config = dict(
    d_model=320,
    d_expert=128,
    d_shared_expert=0,
    beta2=0.98,
    train_tokens=346000000,
    steps=5940,
)
Below are experts of layer 4 (counted from 0) of a mixture-of-experts language model. Rows are named router (the router's row for the expert) and show model dimensions 160-239. Each number is 128 + 32 x the weight over its row's rms, rounded and kept within 0 to 255.
After each expert's rows: "mostly gets" lists some tokens that are sent to it at least half of the time. This comes from a sample of Wikipedia text that the model never trained on.

# expert 23
router [161 107  97  95 126 142  88  99 119 114 107 124 147 135  93 171 142 121 123 195 101 170 149 126 172 129 170 173 121  80 105 137 159 134  95 165  80 128 139 177 147 122 110 137 197 142 125 144  91 133 119  73 125 108 127 118 119 156 140  70  82 115 162 159 144 108 126 106 195 113 180 166 160 166 155 105 104 135 192 183]
mostly gets: "°", "}", "(", "′", " TV", "_{"

# expert 6
router [116  77  97  71 120 117 118 125 112 115  71 113 159 182  65 149 149 114 146 138  68 157 115 156 113 131 199 118 134  96 148 130 155 147  95 117 110 129 139 118 173 161 111 129  99 130 124 106 120 149 176 136 101 132  67 105 153 153 129  90 127 164 134 153 181  97 156  80 208 120 125 160  91 142 139 101 135 153 226 164]
mostly gets: " he", " they", " she", " it", " It", " They"

# expert 22
router [ 72  86  78 152 125 157 112  95 115 109 123  95 161 100 135 171 141 134 166 139 148 162 118  86 124  84 178 162  96 107 169 169 118 188 154 189  80 117 144 104 191 158 103 179 125 125 175 140 124 121 153 140 129 145 139 100 173 180 139  79  63 108 150 104 173  83  97 150 164 130  71 154  60 108 127 120  62 143 166 174]
mostly gets: " p", " N", " S", " T", " f", " Ch"

# expert 8
router [100 177 100 118 131 143 107 116 109 108 161 135 143 151  91 172 113  85 107 139 134 116  98  80 122 155 165  93  57  54  86 130 130 102  64 135  89 122 156 127 102 158 118 174 108  87 123 154 151 168 143  94 108 170 109 137  57 210  75 132  85 134 109 139 173  87 108 130 158  76  95 154 105  83  84 167  73 161 174 117]
mostly gets: "\n", "==", "===", " ==", " ===", "==See"

# expert 18
router [180 113  99 132 148 168 114 127 123 148  84 122 122 197  45 158 141 152 106 162 124 177 149 167 101 172 164 108 141 127 124 132 121 163 109 198  88 107 146 142 152 112  62 114  93 129 158 174 124 169 124 108  59 132 129 146 139 141  75 103 110 137 177 163 160  45 136 101 166 104 165 140 112 122 148  98 108 149 245 178]
mostly gets: " France", " England", " China", " York", " Japan", " Australia"

# expert 3
router [ 91 134 142  83 165 126 142 118 103 128  92  71 168 172  93  98 168  97 157 167  79 155 129 133 150 132 213 140  99  76 132 157 126  75 117 134  84 113 124 174 123 179 124 184 137 130 145 119  98 142 154 104 125 144 122 135 120 218 166 121  74 147 116 158 126  95 175 174 179 116 105 128 112 112 173 130 115 192 199 174]
mostly gets: " one", " 10", " 8", "4", "6", " 6"

# expert 4
router [131  95 118 101 152 156 115  89 140 140 102  98 221 114  93 161 131 125 167 127 126 178 132 126 133 120 180 113  62 123  61 178 163 125  90 186 112  93 154 170 136 110  97 103  98 132 103 153  97 136 136 110  95 136  90  81 123 139 136 124  92 169 156  38 157  89 194 118 163  94 133 152 122 109  81 129 119 109 255 152]
mostly gets: " American", " National", " South", " University", " York", " French"

# expert 10
router [107 112 104 138 155 149 145 100 115  85  99 110 118 143  84 149 127  84 138 215 166 152 152 136 128 133 144 114 133 173 122 167 131 124 146 148 111 116  87  99 186 188 129 145 139 178 101 156 164 187 213 148  75 105 122 151 133 151 151 124 116 243  89 106 183 128 186 145  85  72 163 160 131 160 154 156 144 137 132 105]
mostly gets: " John", " by:", " William", " Genus:", " Michael", " Robert"

# expert 7
router [166  65  84 102 147 178  95 117 138 128 112 113 141 148  78 140 167 105 179 147 163 126 192 105 159 118 215 140 152 172 184 112  85 160 138 126 101  94  76 150 123 117 134 184 104 103 167 158 110 179 150 110 139 131  99  60 130 150  84  80 120 138 139 162 171  82 151 140 231  91 146 188 114 156 154 152 109 125 198 128]
mostly gets: " made", " used", " held", " released", " began", " work"

# expert 9
router [131 106 119 117 116 147  98 144 121  87 104  89 129 173  96 115  99 141 174 173 102 191 118 161 187 164 177 176  56 136 138 125 207 112  97 143  96 149 143 119 108 162 133 194 119  99 117 150 165 142 212 118 116 163 155 126  90 213 116 136 123 147 160  89 181 149 116  75 169  77 103 154  81 132 104  99 120 165 123 137]
mostly gets: " and", " or", " but", " would", " &", "s,"

# expert 11
router [ 61  95 105 109 137 164 110 129 103 122 163 114 131 156 135 155 113  99 148 134  96 193 120  98 128  88 162 120  84  99 111 155 124 158 127 219  78 118 176 114 187 194 119 152 154 100 164 181  70 156 168  85 163 147  80  99 159 206  64  98  48 114 127  81 177 106 113 123 149 105 150 189  96 106 100 139  47 157 132 118]
mostly gets: "\n", "===", "==", " ==", " (", " ==="

# expert 15
router [164 133  76 101 147 121 144 135  62 114  57 136 149 164  74 141 129 136 138 171 203 129 166 107 141 121 166 119  82 114 101 121 145 146 118 106 106  89  94 157 193 119 135 160 142 134 111 141 148 216 155  70  69 102 141 148 111 223 160 101 105 179  98 123 147 121 129 114  71 131 103 123 100 107 138  49 127 157 100 169]
mostly gets: " was", " from", " for", " of", " the", " with"

# expert 14
router [134 148  99 157 133 126  73  83 120 114  70  91 143 180  53 174 167 142 188 144  97 147 167 160 162 124  92 141  91 138  71 132 140 148 121 175 126  96 127 154 119 181 162 129 145 123 118 227 165 194 150 113 126 153 124 123 129 165 142 109 111 143 163 136 145  72 128 148 173 110 178 136 104 159 108  97 180 109 175 141]
mostly gets: "),", "s,", ",", ").", "e,", "a,"

# expert 17
router [169 100 126 112 118 166 181 110 127 142 142 104 139 196 119 123 178 116 137 146  76 161 146 119 164  64 202  94 115 169  88 132 150 123 115 153  77 103 181 188 153 146 120 131 152 139 177 142 141 176 216 142  99 117 103  90 114 206 144  59 112 205 134 145 157 113 107 174 187  94 176 159  84 126 124 121 115 172 173 154]
mostly gets: " November", " January", " October", " July", " September", " April"

# expert 2
router [ 93 102 127  91 153 170 151  99  55 131 141  98 186 163  82 186 131  36 130 161 130 151 140 146  84 127 109 156 137 144 173 134 192 162 140 126  83  73 124 165 106 158  47 135 175 146 147 161 131 146 152 131  63  97 139 136 136 121  91 101 136 121 115  92 156  66 146 125 128 119 104 137 105 115 180 161 109 148 155 207]
mostly gets: "ka", "iy", "ya", "ā", "á", "ai"

# expert 16
router [167 101 117 113 167 178 160  89 120 124 109 125 156 157  56 125 138 152 155 136 144 153 134 136 194 142 174 129  75 137 124 149 128 163 125 179  96  99 108 174 190 123 142 124 125  81 138 160 144 131 141 129 115 127 121 115 130 141 117  74  95 130 163 103 131 108 200 181 125  71 141 147 136 130 159 121  73  88 255 164]
mostly gets: " film", "ation", " team", " game", "ations", " area"

# expert 21
router [ 83 115 123 101 175 187  98  76  90 138 122  69 163 158  69 147 143  85 104 156 116 176 148 115 110 126 107 108 114 152  80 144 126 125 118 115  51 109  93 137 110 144  73 107 191 140 114 186 129 167 170 124 100 114  93 134  82 146 131 101 144 112 115 151 172 147 101 153 134  90 161 125 116 109 173 141 170 131 108 158]
mostly gets: " John", " James", " David", " Robert", " William", " Charles"

# expert 1
router [143 122  49 103 181 186 128 114  96 133 106 157 168 136  88 181 122  84 160 129 175 128 184 121 107  91 176 103  86 138 186 143  90 151 145 101 105  68 105 188  99 189 144 158 128 126 147 165  75 189 139 147 120  83 120 112 135 169 142 110 104 137 151 172 163 112 183  70 238 107 140 173  82 187 112 142 117 143 141 153]
mostly gets: " also", " have", " been", " used", " became", " such"

# expert 12
router [147 139 127 115 145 117 131 102 103 128  90 114 212 134  89 166 106 127 157 152 134  96 143 116 134  98 240 178 111  99 147 145 140 138 105 151 101 152 130 166 179 128  95 183 155 136 143 150 111 177 169 169 108 164 144  98  94 178 151 129  75 116 158  57 136 134 136 136 143 137 121 112 115 126 144 144  91 169 154 185]
mostly gets: " H;", " A;", "@", "_", " L;", " Maced"

# expert 0
router [124 158 152 108  99 136  98 143 131 117 133 138 184 180  83 111 155 129 158 149 135 165 161 156 191  78 128 182 114 113  50 156 143 180 106 161 108  71 180 145 126 131 142 126 160 135 154 157 140 198 159 133  65 150 134 163 150 178 154 110  95 130 165 149 127  78 118 147 131  84 146 138 116 108 140 131 178 132 139 164]
mostly gets: " its", " their", " In", "In", " in", " January"

# expert 19
router [ 98 118 102 125 131 170 111 140  96  79 110 123 114 145  72 144 161 117 217 125 101 128 164  80 164 147 164 108 133 168  91 157 136 146 141 120 119 124 117 143 162 142 126 121 145 157 110 137 148 255 159 158 104 141  77 104 109 222 154 116 115 215 140 136 148 142 144 135 150  53 112 169 146 197 123 141  90 104 131 223]
mostly gets: " |", "|", "\n ", " 0;", "″N", " —;"

# expert 5
router [ 93 128  74 114 129 125 104 114  27 116 114 100 132 185  90 124 127 110 163 166  93 154 156 190 154 151 158 156 147 125 182 137 127 141 131 105 113 132 142  99 154 190 142 138 142 113 108 106 123 147 164 115 113 126 104 137 137 182 134 139 105 127 132 140 152 162 124 132 215  66 146 142 129 170  99  87 124 130 157 184]
mostly gets: " that", " which", " who", " have", " this", " it"

# expert 13
router [101  91  82 124 152 218 141 117 107 114 120 132 136 130 136 174 150  89 184 117  84 177  97  81 121 130 127 115 103 132 121 145  98 190 139 199  74  90 152 110 164 186 119 179 129  87 199 143 150 124 146 130 113 129 143 103 112 150 124  72  67 126 149 108 156 113 106  97 152  78  71 140 119 119 122 126 110 128 171 169]
mostly gets: "uc", "ob", "qu", " sp", " Sp", " Sc"

# expert 20
router [ 81 168 115 129 169 186  88 160  50 111 132  85 170 133  75 156 172 122 142 137 179 138 146 122 169 137 185 127  48  96 118 193 107  99  92 171  90  77  97 138 136 177 104 146 129 133  95 146 109 135 128 136  59 130 134 168 161 190 106 127 114 129 147 104 177 130 179  86 111 104 137 156  87  96 154 117 111 213 104 130]
mostly gets: " new", " some", " many", " several", " various", " original"